From a checkpoint of a small mixture-of-experts model trained on Wikipedia: a variant of Adam for the experts.
Below are experts of layer 4 (counted from 0) of a mixture-of-experts language model. Rows are named router (the router's row for the expert), up (a neuron's input weights, with its number) and show model dimensions 0-255. Each number is 128 + 24 x the weight over its row's rms, rounded and kept within 0 to 255.
Before each expert's rows: a language model's description of what the expert responds to. This comes from a sample of Wikipedia text that the model never trained on.

# expert 53
Description: Closing parentheses and the punctuation joined to them in disambiguation and list entries, such as film), (album), (DST):, plus commas and line breaks.
router [ 93 123 130 143 181 142 107 120 120 123 115 113 134  91 133  82 113  93 129 112 136 140 119 126 114 111  99 112 108 143 147 152 135  95 140 130 137 120 111 106 110 167 169 158 165 116 150 108 113 143 124 123 151 131 152 155 163  99 155 113 115 131 135 182 124 138 158 106 105 186  97 158 139 158  88  94 141 146 113 165 110  78 121 130 135 125 174 112 141 130 120 113 143  92 121 133  86 114 116 112 133 146 139 110 122 104 164 109 127 159 150 113 113 140 161 113 125 159 143 120 170 163 108  59 118 142 183 152 119 164 100 128  78 159 113 119 104 135 122 177 154 125 101 118  98 110 159  85 127 122 109 147 121 155 102  74  99 122  83 137 134 146 156 142 126 130 114  58  69  95  90 154 133 148 135 114 176 141 117 124  94 134 144 117 111 146 138 126 139 194 133 129 154  88 135 131  92 131 138 134 125 165  92 136 112 147 145 115 151 151 128 147 111 155 134 138 145 144 177 117  93 126 156 139 118 132 107 113  99 106 127 105 133 120 129 158 114 143  99 138 141 110 123 140 170 136 161 169 146 148 115 134 156 123 132 122]
up5 [132 126 123 113 146 130 150 128 122  79 163 103 106 112 128  85 143 172 113 147  96 146 146 119  77 133 129 117 125 127 160 117 155 116 175  97 115 113 148 110 143 167 113 117 152 119 126 135  94 111  65 144 157 127  87 131 131 128 143 119 163 134 124 142 113 117 153 171 115 134 112 189 150 117 124 121 140 108 125 134 138 111 111 146  93 110 155 171 106 120 143 139 120 162 132 136 128 134 135 109 114 129  99 135 112 163 137 124 141  99 119  79 113 152 147 124 150 132 151 168 119 131 105 126 116 170 168 119 128 147  87 104 142 109 113 166 169 129 169 138 121 104 135 125  92 139 154 117 126 131  86 151 159  64 148 144 131 156 105 109 110  98 128 117 160 161 120 103 113 133 105 126  45 138 136 103 128 141 101 119 100 102 115 128 130 113 109 139 162 147 111  83 104  86 162 116  95 159 173 128 104 146 113 118 109 162 141  83 100 142 109 134 137 117 141 136 112 141 108 177 104 142  95 128 142 157 136 153 162 133 122  96 170 167 143 102 139 133 135 170 134  56 105 132 167 154 165 124 124 118 145 125 126 137  82 102]
up6 [ 85 120 119 165 167 161 171 155 128 101 141 180 117 109  81  80 103 115 107  94 131 146 170 140 125 116 136 114  88 133 130 166 174 120 123 151 160 111  84 108 134 153 139 175 167 156 135 111 156 146  94  84 129 120 156 142 122 143 136 120 134 156 109 142 115 112 168 113 119 114  80 109 138 145 113 153  95 148 155 133 167 124  54 103 153 131 176 130 123  82 175 110 108 124 103 113 104 130 153 115  94 141 143 124 129 148 167 112 136 137 126 119 101 140 138 111 131 142 148 159 105  99 146  74 120 146 150 133 129 129 126 121 113 142 130 107 143 109 135 134 134 141 138 133 138 133 139 126  92 120  76 155 163 126  89 154 123 122 126 137 119 142 134 115 104 114 125 110 108 112 124 169 118 104 111 129 143 136 131 202 146  97 127 135  83 137 136 136 165 165 103 158 157  89 143 178 116 154  95 132 117 125 142 147  97 132 151 119 109 151 160 121 129 127 113 182 111 142 134 132 159 134 150  89 137 166 105 121  77 111 123 106 129 120 143  95  73 133 138 147 117 129 126 183 106 156 124 116 109 148 115 113 123 122 107 158]

# expert 21
Description: Opening pieces of lowercase words after articles or prepositions, like en, inter, post, dis, cour, accommod, snow, giving courage or accommodation.
router [106 142 115  98 134 112 164 112 104 150  79  84 121 118 129 116 132 131  89 116 169 133 116 130 101 113 126 113 139 142 128 147 117 129 155 139 137 129 138 113 111 130 126 147 128 138 100  84 117 150 105 163 166 190 148 187 159 147 161 143 124 132 162 135  87 110 152 129 153 131 118 133 134 134  76 122 137 163  74 147 121 127 104 131 125 139 133 103 140 115 121 161 163  82  95 180 106 158  84 104 130  84 122  97 164 124 143 155 129 163 146 124  90  91 105 126 109 144 161 162 121 148 148 113 115 106 137 161 107 175 118 136 105 175 105 121  97 152 141 124 106 127 138 116 111 112 140 126 116 131  92 139 124 153  97  79 120  76 121 147 111 129 159 147 134 149 168 109  92 109 118 130 142 165 141 151 144 122 122 105 151 184 136 100 153 122 132 100 119 138 121 121 133  88 135 109  84 117 151 132 106  98 136 135  85 127 130 119 102 137 139 136 123 197 142 174 117 162 127 119 118  98 116 130 136 149 116 117 106 165 166  90 161 101 107 103 150 119 117 116 133 124  88 162 161  99 144 169  99 129 134 122 173 164 141 123]
up3 [144 127 140 126 130 122  97 143 110 114 136 127 134 126 146 144 103 120 118 152  60 120 127 133 148 141 109 131 114 195  99  93 102 135 139 100 113 170 128 157 136 131  91 100 145 171 118 109 142  97 139 115 134 125 147 144 164 149 148 140 103 103 121 112 142  96 155  76 152 101 118 109 147 122  92 124 152 112 112 172 159 105 159  82 140  88 148 111 143 122 108 132 128  88 163 109 114 123 146 133  93  99 122  82 115 122 138  84 141 100 131 116 100 135 108 150 139  91 129 109 117 147 151 160  70 120 143  84 129 131 119  57 112 130 105  95 106 153 162 115 172 141 155 198  76 183 112 119 154 102 148 110 134 126 138 164 143 126 106 152 157 109 122 131  97 111 104 105 162  98 117 110 131 133 139 140 138 132 106 138  87 136 128 127 119 177 159 107 175 130 140  95 183 130 130  97 125 136 129  91 117 140 147 161 118 128 152 112 111 143 130 135 150 103 156 147 122 156 135 150 138 139 145 165 101 151 137 119 135 171 124 140 156 106 183 121 111 141 110 120 134 136 107 168 129 126 115 133 143 153 146 114 112 151 154  84]
up4 [124 163 167 134 106  85 117 151 117 132 119 140 121 136  96 137 119  91 176 144 102 139 129 117 135 115 156  85 136 124 149 110 109 139 140 198 140  95 118 134  95  93 114 120  97 154 104 124 134 140 115 146  66 134 125 115  90 127 139  92 127 140  86 175 114 161 142 163 130 129 100 162 123 182 127 129 107 121  72 155  99 130 125 121 126 136 136 126 126 140 139 123  96 134 125 136 155 114 122 114 117  69 182 160 104 173 105 168 167  97 115 134 129  98 120 129 113 151  95 163 126  85 100 167 135 110 126 123 154 162 104 131 121 170 134 108 157 132 110 158 108 139  97 136 116 146 120 142 146  88 124 162 144 136  93 145 103 116 116 104 169  95 113  92 155 118 139 128 158 110 146  99  95 147 139 144  96 142 133 133 133 107 111  91 147 141 151 154  96 128  97 176 148 165 148 114 109 139 118 104 158  94 157 121 131  75 168 150 134 163 113 134 154 110 140 152 144 150 165 134 120 127 145 129 113 152  97 137 100 113 125 110 105 141 134 118 106 109 159 147 129 145  89 152 138 121 125 128 121 130 173  78  83 154  98 106]

# expert 38
Description: Final pieces of personal names, place names and taxonomic terms, such as -ley, -son, -ović, -idae, Khan, Creek.
router [133 166 138 163 201 118 131 143 112 126 119 111 110 102 122 101 131 105  98 140 131 153 116 142 113 133 100  92 138 160  99 151 128 111 100 106 178 107  82  99 117 113 152 107 156 137 119 125 150 152 114 127 144 162 155 151  95 121 133 110 144 156 134 142 139  97 141 125 119 169 110 124 135 127  78 127 147 170  95 144 128  85  92 118 166 137 105 143 110 113 126 140 127 107 130 151  96 156 119 181 154 149 128  85 122 116 146 144 110 154 151 126 104 140 160 144 129 120 158 137 164 120 124 154 114 137 154 199  93 191 115  99  97 159 108 127 118 123 153 139 105 128 130  80 110 104 139 109 140 123 174 124 136 144 138 125 120  90 138 111 113 143 138  84  84 114 143  94  66  83 115 125 146 124 117 133 122 105 159 121 115 130 135 119 141 103 142 140 139 136 129 140 144 127 138 162 106 144 136 156  88 135 117 166 128 126 146 163 144 166 121  95  96 149 106 125 154 134 137  95 119 121 141 160 108 125  85 145 101 131 143  67 151 135 129 123  87 106 125 143 127 118 145 101 109 136 189 128 131 148 190 113 187 124 135  88]
up1 [141 163 155 141 128 125 179 113 140 107 160  90  98 119 125 100 105 124 142 111  96 112 153 111  87 101 121 111 178 124 105 120 120 124 129 114 152  93 141 103 113 108 105 147 148 164 146 167 112 105 123  92 144  92 151 159 130 124 154 143 138 105 136 152 137 148 152 175 112 111 110 132 106 124 113 134 102 103  84  95  77 112 148 151 151  72 145 119 104 109 145 159 139 125 144 113 150 122 119 170 150 136 100 128 117 118 178 118 132 151 145 115  80 121 162 155 123 120 117  89 155 127 129 129 139 153 152 177 161 182 162 146 138 118 145  94 111 125 111 114 119 122 123 115 108  90 121 154 103 134  84 137 146 132 140 111 129 128  86 121  83 139 143 148  85 145 103 110 124 107 121 125  67 126 138 127 177 159 132  97 147 111 134 143 163 171 138 135 119 102 101  85 134 106 125 101 128  88 177 112 112 112 112 146 147 157 163 126  96 158 136 105 122 161 104 117 130 124 123 133 110  81 114 159 156 165 135 101 101 133 166  99 145 102 147 153 179 144 154 160 128 118 132  82  94 125 100 144 140 140 129 128 114 147  94  95]
up2 [116 112 171 132 146 107 120 115 111 106 130 134 133 115 116 151  75 132  91 180 165 129 148 104 113 104  89 130 101 164 101 160 116 151 142 155 164 141 115 172 131 131 121 128 126 139 154 128  92 151 118 145 165 121 156 124 110 136 109 120 131 116 139 156 106 123 155 104 153 172 105  96 157 110 117  92  91 155 108 119 138 125 152 114 157 146 134 131 110  96 165 121 130 133  88 120 167 103 158 135 121 131 123 170 143 120 130 132 123 132 145 120 133 168 129 135 162 154 121 144 150 115  76 100 106 156 158 167 148 124 184 134 139 126 100 133 119  93 119 111 158 149  97 149 112 103 157  97 105 170 165 179 145 110 126 114  76 167 148 120 107 125 165 127  76 118  99  75 131 131 119 123  97 137 165 157 140 105 122 130 117 160  96 157  67 129 154  94  86 162 133 125 114 127 115 128 126 103 139 169 150 118 134 118  85  68 169 166 138 122 139 143  87 167 115 105 154 105 138 127 126 119 139 101 147 140 135 124 108 131 109 141 111 176 146 144 101 150 116 140 123 135 144 137 174 148 120 120 124 126  70  99 131 123 108 116]

# expert 4
Description: Mid-word pieces of non-English proper names, often right after a capital letter like K, M or T, such as Sz-end-y, K-rang, Ta-ito.
router [128 174 163 125 173 119 104 142 137 141 142 115 125 123 100 120  95 105  91  93 132 144 153 131 111  98 115  90 130 169 106 153 131 128 126 122 164 116  95 103 104 103 158 109 163 167 152 141 145 120 120 104 154 158 158 120 116 109 142 115 170 139 142 137 100  97 144 146 129 188 122 124 131 140  57  97 126 133  99 105 130 117 125  94 144 133 148 131 125 130 126 144 124 150  85 159 115 137 135 170 159 134 155 118 141  79 149 133 102 165 139 138  93 111 181  93 104 122 142  90 132 107 113 126 104 106 156 191 161 180 129 121 104 150  95 131 114 122 128 167 134 137 152 105 117 122 144 110 162 111 153 137 128 132 135 139 116  82 163 108 128 140 160  96  73  96 112  91 125 127  94  86 127 108 127 108 123 110 154 111 114 133 101 140 122  96 153 150 159 128  99 127 123 129 135 139  86 112 118 155 112 137 115 122 125 120 166 162 148 139 131  71  71 146 104 163 161 120 147 120 133 102 115 151  96 164  87 138 131 127 157  94 158 159 104 152 108 139 161 152 130 130 116 130 135 139 138 140 158 135 160  98 185 141 112 121]
up0 [147 134 143 155  85 156 148 125 124 139 158 147 139 128  88 157  95 119 101 115 160 162  94 145 154 150  90 141 106  89 132 158 134  96 147 173 121 119 118 132  80 106 107 121 165 170 169  87 121 144 142 137 154  99 154 137 118 145 159 146 126  97  89 138 134 165 122 111 120 110 132 131 162 151 151 154 156 134 100 104  98 118  85 102 113 111 148 142 119 115 120  80 108 135 117 112 122 130 121 118 141 124 126 156 133  81 138 147 138 143 124 131  75 104 157 124 154 139 127 147 132 122  91 122 150 162 156 120 162 131 135 182 155 149 102 135  81 148 160  98 142 102 125 163 108 151 102 117 100  96 144 129 134 121 138  99 146  97  99 127  94 104 118 137 106 118 111 130 153 133 112 108 169 118 141 122 132 133  85 125 165 111 177 151 105 138 104 126 146 118 180 131 175 165 137 153 120 125 118 141 145 127 142 137  87 120 169  90 150 107 176  72 109 147 147 123 162 134 126 101 137 100  98 110 158 169 100 106 116 140 162 122 160 119 138 140 119 135 105  99 115 144 101 136 144 113 129  89 136 141 135 210 112  97 149 136]
up1 [129 107 131  72 117 118 158 126  84 141 185 134 165 114 129 114 116 122 145 113 113 134  94 115 138  97 108 131 158 191 140 112 116 150 106 155 114 114 119 163 134 112 110 107  99 134  96 104 101  71  79 154 131 128 118 152 153 141 132 123 150 151 114 127 154 106  98 116 133 118  92  97  99 122 111 131 125 149 145 147 125 155 146  97 153  73 127 108 160 143 140 147 129 125 105 148 110 129 165 110 133 147  81 116 134  53 160 105 106 137 115 132 109 109 142 142 167 166  84 166 118 127 176 104 171 143 146 130 111 133 180 112 150  77 120 113 124 104 138  66 147 113 107 168 141  79 107 121 137 109 128  95 144 128 115 117 122 130 102 145 108 103  82 126 124 114  79 137 137 130 136 147 152 141 137 122 159 141 137 160 142 130 143 116 114 127 158 132 108 107 112  74 119 138 129 127 161  89 140 154 141 113 128 125 168 115 197 151 138 140 156 132  90 144 136 139 138 150 118 132  80 148 116 130 137 143 106 161 130 123 165 158 109 129 119 131 129 134 125 125 106 113 116 115 156 115 108 152 136 165 126 183 158 171 106 147]

# expert 18
Description: Group nouns like people, women, vehicles, artillery and government, plus middle digits inside table numbers such as 6,897 or 81.66.
router [124 131 121 111 163 129 145 105 144 132 115 103 127 101 146 110 118 106 117 157 128 146  95 128  93 126 137 111 132 158 112 150 123  97 132 105 134 123  96 103 108 112 183 137 149 139 105 125 130 141 112 166 128 160 150 146 143 126 149 145 109 122 150 146  94 103 178 142 121 143 114 170 137 145  83 102 116 186  98 184 142  85 120 170 125  96 149 137 138 123 144 117 123  89 134 157 102 184 102 138 139 125 147  64 137 102 141 120 139 121 110  78  86 144 113 132 109 134 155 113 165 128 101 115 120 129 137 177 100 174 125 128 108 167 103  94 109 131 121 138 135 119 123 112  97 114 156  97 128 120 132 131 105 148 151 120 111  98 112 163 121 163 157 102 121 112 144 105  80 109  76 131 157 164  91 106 174 129 122 104 111 149 137 110 119 167 137 128 143 148 112 107 126  78 133 141 103 145 126 135 129 167  98 121 140  98 131 177 153 147  93 149 122 173 129 150 139 163 162 120  91 111 151 161 126  91  96 152  88 141 157  95 159 101  99 174 131 112 129 155 133 111 128 126 143 131 167 125 147 138 125 129 171 172 132  96]
up0 [ 68 119 125 174 154 154 152 146 101 169 157 134 131 116 120 110 117  97 116 121 142 142 119 125 108 169 102 118 141 163 181 172 102  99 176 147 155 166 105 116  91 165 141 172 118 151 100  96 125 151 120 148 136 146 151 163 113 162 144 119 119 117 139 118 134 101 133  73 166 135 112 150 163 168 118 100 108 156  97 117 136 128 120 130  84 144 133  83 106 103 144 121 152 119 138 130 105 140 143 157 129 101 120 127 117 116 144 124 147 118 111 107 104 108 116  93 101 157 103 158 119 132 112 112 105 147 102 169 126 165 146 120 100 133  99 136 129 138 165 152 120 131 105 160 110 114 119 123  98 105  90  96 123 125 101 124 174  79 130 140 116  83 173 108 123 117 160  82 131 140 118 124 127 150  80 134 163 115 131 165 111 155 112 145 110 110 136 100 143 168 142 152 106  95 130 133 113 103 128 124  95 121 140  97 140 142 149 105 155 154 130  95 111 135 108 124 147 153 162 155  93 104 100 127  99 186 105 169 130 150 155 114 141 142  65 138 135 145 153 144 135 108  94 147 138 173 138 147  95 173 126 125 145 112 121 148]
up1 [126 128 187 143 138 156 151 118 114 127 156 134 118 111 123  76 115 111  69  89 148 104  99 140 170 127 101 131 140 150 100 156 154 128 126 121  82 128 145 134 127 125 150 132 145 125 168 100 114 120 117 166 158 116 127 159 127 101 140 115 141 160 133 136 105 119 133 117 139 106 122 147 144 149 119  97 124 156 108  82 122 107 110  91 210  93 169 124 128 112 120 109 118 159 116 153 107  97 145 136 132 124 113  94  94 120 183 159 126 109 135 161  95  94 140 145 131 122 119 147 154 155 129 105 120 126 167 157 156 161 113 139  90 146 127  99  66 135 134 165 143 130 119 171  81 160 113 111 169  98 105 147 145 137 109 104 154 125 121 113 103 130 143 134 137 166 147  81 136  95 107 125 122 147 124 128 134 151 133 132 118 140 112 148 131 146 145 104 127 127 124 129 139  94 152 141 111 141 127 144 139 143 136 119 127 118 153 132  91 173  61  92 105 166 117 170 116 130 140  95 102 157 111 142 171 143  69 164 101 122 149  97 144 170 128 139 109 119 104 110 123  93 140 192 139  91 116 119 101 144 134 132 122 164 101 151]

# expert 25
Description: Latinate prefix pieces opening a longer word, such as comp(ressa), cont(rolling), inter, trans, plus other name-initial pieces and bytes of non-Latin script.
router [140 134 124 108 165 120 120  97 131 165 116 120 151  93 157 116 120 119  83 114 118 146 112 145  93 136 105  99 117 158 137 167 130  98 136 164 141 111 112  85  89 138 147 134 157 132 132 119 120 141 128 170 156 194 152 164 151 137 120 115 126 124 169 135  98  99 143 154 139 131  94 122 126 143  35 104 135 144 105 146 137 148 113 132 124 140 142 100 131 104 106 132 153 117  72 126  90 157 121 126 146 131 134 113 142  96 146 119 116 133 127  97 106 126 123 105 122 176 136 184 152 132 161 130 107 130 124 177 136 149 119 116  72 144 130 104 137 123 117 142 134 147 116 114  98 167 128 121 143 132  99 116  94 169 132  53 117 114  94 176 124 155 142 124 123 102 142  94 101 148 120 117 113 163 111 135 123 113 119 103 116 176 118 169 113 147 140 117 124 121  97 103 125  96 125 124  71 135 115 182 122 137 102 148 121 121 159 159  94 136 142 117  90 174  88 164 129 172 129  95 108 147 131 133 133 154 116 127 119 140 169 113 141  94 134 142 121 137 139 110 161 157 105 124 164 122 158 124 120 163 107 137 177 169 136 137]
up3 [150 154 132 167 136 112 145 165 140 108 137 141  82 109 137 116 118 128 158 121 123 121 147 157 112 120 140 152 104 166 128 122 118 145 129 126 136 116 126 130 144 107  78  99 138 125 127 198 174 115 128 129  77 114  98 169 133 113 147 138  98 109 174 128 161 151 114 106 143  95 100 122 152 130 114 161 104 142 126 100 124 138 137 105 147 133 152 135 138 125 105 112 119  94 113 103 138 119 169 153 142 165 164 146 106 157 147 127 125 130 130 100  78  89 135  93 127 112 127 144 132 124 121 107 154 123 111 123 142 153 151  76 137 119 149 136 116 149 118 154 135 156 128  97  89 154 125 137  64 167 143 123 117 146 152 144 121  98 113 126 114 154 149 143 137 123  91 147 109 133 119 129  92 122 162 107  95 104 125 113  95 105 161 121 127 150 117  82 103 198  92 125 127 132 129 125 135 135 108 156 165 133 107 131 164 148 132 125 119 154 111 151 155 130 127 120 162 176 162 132 104 157 149 111 105  92 150 168 146  71 123 123 145 161 155  80 165 127 152 172  87 106 128 130  85 109  83  89  93 166 159 141  99 107 146 168]
up4 [136 159  96 168 162 112 127 129 123 139 118 118 130 127 159 138 136 110  55 138 174 153  97 121 153 149 144 147 115 168 121 139 128  95 137 121 130 120 119 156 114 125 145 138 120 162 179 126  69 146 116 104 167 136 114 123 167 118 179 134 133 118 102 130 174 129 143 146 133 111 100 161 126 105  89 154 104 139 135  98 103 117  80 125 136 100 155 133 119  81 115 116 115 134  80 108 110 117 157 137 121 116 150 144 137 124 157 160 126 115  66 109 126 121 132 126 129 135 161 168 103 143 105  70 132 158  91 119  97 163 144 115  90  89 131 155 129 130 155 159 134 160 107 118 154 142 144 134 162 132 105  84 148 140 156 119  82 135 121 139 136 130 141 100 107  87 172 128 143 127 130 122 125 135 120 169 103 104  81 108 109 130 107 167 112 167  87 154 111 106 152 148 132  94 165 134  92 158  75 183 133 126 167 150 121 130 123 146 134 130 157 128 139 167 160 137 147 148 137  76  80 157 121 132 127 127 123 130 143 139 117 154  81 111 124 126 136 108 162 106 100 148 103 125 140 105 105 116 135 107 134 148 156 102 136 132]

# expert 50
Description: Endings of European and other foreign proper names and places, such as -burg, -berg, -ski, -heim, -ović, -ington.
router [133 157 136 148 206 144 126 147 131 117 141 103 122  70 100 106 126  84 102 119 100 154 130 157 116 155  82 104 142 153  96 165 155 103 105  95 153 142 114 112  95 145 118 123 124 153 119 147 118 129 117 110 137 130 125 141 128 130 115 105 125 161 146 139 132  61 170 120 122 169 130 141 117 122  72  86 131 136 110 171  99 123 136 133 165 120 117 118 128 127 122 148 147 118 114 142 103 132 144 135 144 131 129 101 160 121 144 141 113 119 141 141  89 144 155 103 149 139 164 117 163 138 126 154 117 128 144 200 129 189 127 131  94 160 109 107 125  91 154 163 130 138 120 108  97 120 152 113 151 107 144 137 127 128 134  85 141  84 124 134 143 122 128 102  88 124 159  88  99 102 118 108 128 119 118 132 142 128 152 150 133 118 119 109 134 119 167 125 156 162 136 142 125 137 131 167 115 151 145 153  96 123 127 152 111 105 134 162 119 152 102  93  62 139  79 139 146 166 109  85 146 170 133 157 114 157 103 120 117 141 165  66 171 110 150 141 102 102 129 142 124 120 153 104 106 118 181  90 154 142 156  91 151 108 123 107]
up2 [ 84 107 115 100 130 117 107 111 135 126 132 158 134 134  97 105 126 112 172 101 161 120 129 120 131 164 120 114 110 167 130 123 133 177 130 122 115 141 166 127 132  90  91 101 123 139 107 104 148 157 167 141 169 158 129 128 151 110 116 113 134 122 118  80 150 129 125 114 142 139 133 116 150 172 153 137 164 150 110 135 123 107 150 103 175 110 133  85 163 136 137  68 132 123  98 146 141 132 141 128 110 104 112 120 127  99 162  74 144 100 160 160 109 159 159 127 120 119 122 111 135  85 108  73  75 129 112 156 146 142 114 136 126 131 136 132 108 159 136 115 129 117 139 108 155 136 106  92 136  91 149 127 166 187 143  78  81 145 143 155 101 116 135 116 115 174  97 110 123 147 109  85 118 156 142 139 129 118 137 113  79 109 192 111  90 135 143 133  88 139 141 145 119 115 132 180  93  96 166 128 116 100 123 112 136 154 117 142 117 121 127 170 152 132 135 154 120 171 129 104 129 114 160 142 132  91 146 168 109 152 126 139 147 110 127 133 138 124 113  98 138 166 136 135 184  91 155  91 107 157 106 107 172  95 135 143]
up3 [ 96 156 151 107 136 133 170 139 118 120 148 135 118 122 134 142 129 139 117  88 100 137 139 194 122 125 118 171 128  96 137 151 175 120 121 122 142 124 147 132  94 162 119 159 156 132  84  93 123 133 138 123 177 117 117 110  88 179 135 136 125 122 102 158 139  99 134 120 114  80 163 127  93 208 152 148 165 152 140 120 119 155 128 105 191 145 117 104 152 136 143 153 164 121 141 153 124 189 109 116  64 117 127 144 115 124 153 156 144  95 129 132 111 105 110 124 123 135  74 147 130 145 127 143  82 125 172 156 150 107 151 106 119  93 133 126 113 132 120 113 111 150  83 140 144  96 143 120 139  96 144 129 105 104  90  95 111 126  86 150 151 104 187 150 142 158  90  99 113 126 116 126 143 118 107 132 136 146 144 137 144 145 156  98 138 135  92 121 166  92 154 150 146 130 110 100 141 128 142 165 127 133 115 114 162 125 125  91  96 143 113 137 113 110 132 146 101 125 141 117 139  93 125 125 169 155 150 136  92 162 161 163 155 100 149 158 116 122 132 136 140  97 144 135 151  91 141 126 119 163 140 164 134  81 132 153]

# expert 27
Description: Digits and Roman numerals inside sports statistics tables, scores and ratings, like EF1, 1-1, 10 goals, Indianapolis 500.
router [ 93 133 136 158 183 133  91 125 147 114 113 144 147  82 110 119 121 106 106 144 131 123 146 168 112 138 104 105 142 162 148 145 110 105 128 122 181 132 103  90  94 128 120 126 168 121 125 113 124 176 125 154 165 124 133 131 125  89 125 145 120  80 149 148  99 105 160 111 152 142 100 164 118 120 105  99 148 127 111 139 131 129 128 114 148 123 139 138 109 129 121  88 126 147  91 127 130 167 100 146 122 119 134  91 139  90 148 141 123 153 101  87  86  91 139 132 120 154 104 130 175 140  94 107 120 178 139 187 118 176 141 111 112 156  97  99 116 106 127 112 148 160 115 119 126 138 148 116 117 101 141 136 120 135 120 100 156 110 140 114 123 134 137 128  89 149 121 130 119  89  91 125 120 136 140 148 146 111 142 113 129 116 154 131 124 136 180 106 169 145  93 148 186  99 181 192  69 144 113 148 141 134 112 136 114 113 155 140 139 148 105 114  60 164 110 119 129 140 177 115 146 129 154 123 114 100 103 121 133 111 182 122 139 108 116 139  93 124 147 134 134 124  99 130 117 170 194 122 148 114 129 145 180 166 122 100]
up3 [ 87 126 155  84 113 144 130 137 121 114 112 103 106 143  93 130 163 135 146 115 174 128 124 150 113 155 113 115 150 120 120 139 129 107 182 101 115 171 117 148 133 120 140 115 141 163 125 123 108 146 128 113 115 126 155 153  78 119 120 176 108 100 164 152  89 154 142 137 113 135 112 151 152 153 120 170 101 147 125 108 115 129 154 141 134 108 121 189 129 138 109 157 163 132 127 124 113 128 138 127 149 166 110 116  94 106 123 110 134 136 166 134 132 127 136  98 119 175 124 121 117 136 124 125 107  94  88 188 157 132 121 110  97 102 148 122 114 114 126 155 128  82  75 144 144 131 147 100 146 123 124 124 139 160  80 108  87  97 153 157 152 124 138  73 141  77 139 152 103 105 153 130 164 137 132 144 130  99 136 132 129 134 121 124 129 107 168 125 198 129 134  92 126 110  91 148  98 100 113 139 117 139 138 111 104 147 139 111 131 135 172 131 124 160 160  98  90 152 195 130 134  64 145 157 135 117 137  87  87 116 148 133 135 121  51 143 121 121 117 143 113 157 114 142 131 123 140  98 117 121 113 169 175 132 101  94]
up4 [141 123 116 120  99 151 108 104 119 106 120 111 135 133 109 134 128 167 118 134 145 131 149  94 165 116  92 125  96 129 151 122 139 134 146 124 120  93 144 144 126 144 131 142 152 173 157 146 100  79 124 147 138 142 130 151 154 142 140 141 172 104 137 120 116  94 124 103 153 128 130  75 132  95 116 142  88 144  89  91 111 100 149 159  99 157 148 144 122 140 116 145 147 119  99 152 133  75 123 175 158 117 121 109  99 123 158 147 121 155 124 164 135 126 150  86 167  89 143 133 127 156  60 131  77 131 120 105 131 175 126 166 124 113 127 157 125 128 151 184  75 165 167 134 114 163 159 132  88 142 142 144 134 116 150 146 130 122 161 137 124  90 160  79 101 139 175 113 158 118 122 127 127 136 126 102  91  71 140 120 145 132 124 141 130 101  88 115  65 127 134 161 162 142 125 139 117 126 152 132 130  85 111 117 139 166 153 110 100 153 113 149  84 162 102 157 136 139 129 136 105 146 103 139 134 139 114  93 139  98 134 116 142 144  88 143 156 168 140  96 163 139 140  82  72 140 159 118 136 124 113 120 143 115 118 135]

# expert 17
Description: Descriptive adjectives and noun or word starts right after a, an or the, such as new, large, clear, un-, quality.
router [ 83 160 125  95 146 133 147 119 123 157  92  90 112 131 137 141 107 123  51  82 173 119 129 107 127 129 144 125 136 154 141 130 139 132 169 121 125 158  94 118 120  91 142 120 133 144 109  89 120 151 104 169 164 154 157 155 131 145 168 141 105 130 131 143  61  74 163 134 117 121  92 128 132 144  89  89 141 157 110 128 137  92 131 166 146  76 121 105 139 126 140 131 187 119 125 168 120 131 103 138 144 107 131 118 148 114 116 130 151 150 122 138  90 118 148 128  98 122 127 138 136 122  95 108 137 117 145 167 125 168  88  93  95 152  98 114  83 116 115 142 148 101 110 150  87 152  85  81 153 123 128 148 110 125  90 130 165  97  90 139  87 139 113 155 131 134 158 142 103 128  81 145 123 142 142 162 166 122 128 114 120 137 135 144 131 162 115 144 179 152 100 109 125  88 133 121  75  98 132 149 119 140 112 136 113 155 149 128 136 121 117 127 125 185 147 146 120 153 134 130 129 127 128 136 161 165 114 103 129 145 131  92 169 139  93 169 135 128 131 132 124 144  89 139 123 135 132 138 118 140 160 143 178 173 142 141]
up0 [108 128 104 136 141 145 131  82  99 152  69 142 140 117 139  86  93 146  91 130 154 112 103 107 161 118 110 138 110 164 135 161 153 140  78 170 129 126  98 122 148  92 118 138 123 100 113 131 124 133  89 150 159  78 139 118 103 163 167 139 116 150 130 130  87  86 120 113 126 102  95 131 104 105 141 118 154 112 157 173 122 139 142 111 120 121  94 153 104 126 117 107 133 134 125 110 149  94 164 117 114 102 170  97 146 129 184 114 112 133 156  95 142 115 139 127 145 125 150 162 101 114 115  68 113 166 138 140 120 129 103 134 135  90  96  76 100 135 155 122 135 121 128 125  98 109 172 127 113 136 119 169 185 161 133 145 157 100 109 103 105 121 130 144 124 156 137 136 118 134  91 139 115 134 140 143 134 125 121 138 174 163 115 170 131 144 145  91 128 156  94 136 141  92 120 110 131 101 106 155 171 158 175 143 127 155 111 174 131 148 147 144  98 158 139 162 120  98 102 118 132  98  98 150 162 187 101 124 160 121 139  66 105 149 141 118 142  82 138 131 133 132 125 128 124 146 148 123  86 157 129 143 126 147 114 142]
up1 [132 142 136 160 106 137  87 175 136 108 118 117 172 173 124 126 150  98 136 132 107 156 110 147 116 143 199 112 152 129 144 132 141 130 163 136 111 163  82 116 138 162  97  81 115 150 107 127 143 138  99 150 149 191 109 139 141 123 108 108 135 110  63 155 111  90 136 131  95 150 118 129 130 155 143 101 160  95 133 160 151 118 114 166 131 115 118 202 124 123 121 129 127 161 137 169 146 115 169  93 135 131  98 140 125 120 135 142 114  97 151 128 134 132 125 105 144 127 123 109 135 150 110 130 131 155 131 154 109 142 142  76 120  72  81  96 118 120 130 125 122 116  79 166 129 111 109 107 144 125 128 137 120 102 150 126 132 145 130 102 111 125  77 134 117 158 145 139  84 129 127 144  99  71 142 127 111 135 123 123 102  85 101 143 126 156 159 169 132 106 113 110 122 155 123 148 109 102 111 155 112  92 163  97 104 106 122 107 154 116 137 116  95 149  87 139 163 168 133 120 146 162 140 151 117 131 135 166  76  66 126 140  96 149 103 110 102 107 137 141 149 164 132 106 142 105 124 113 155 122 101 114 133 164 159 145]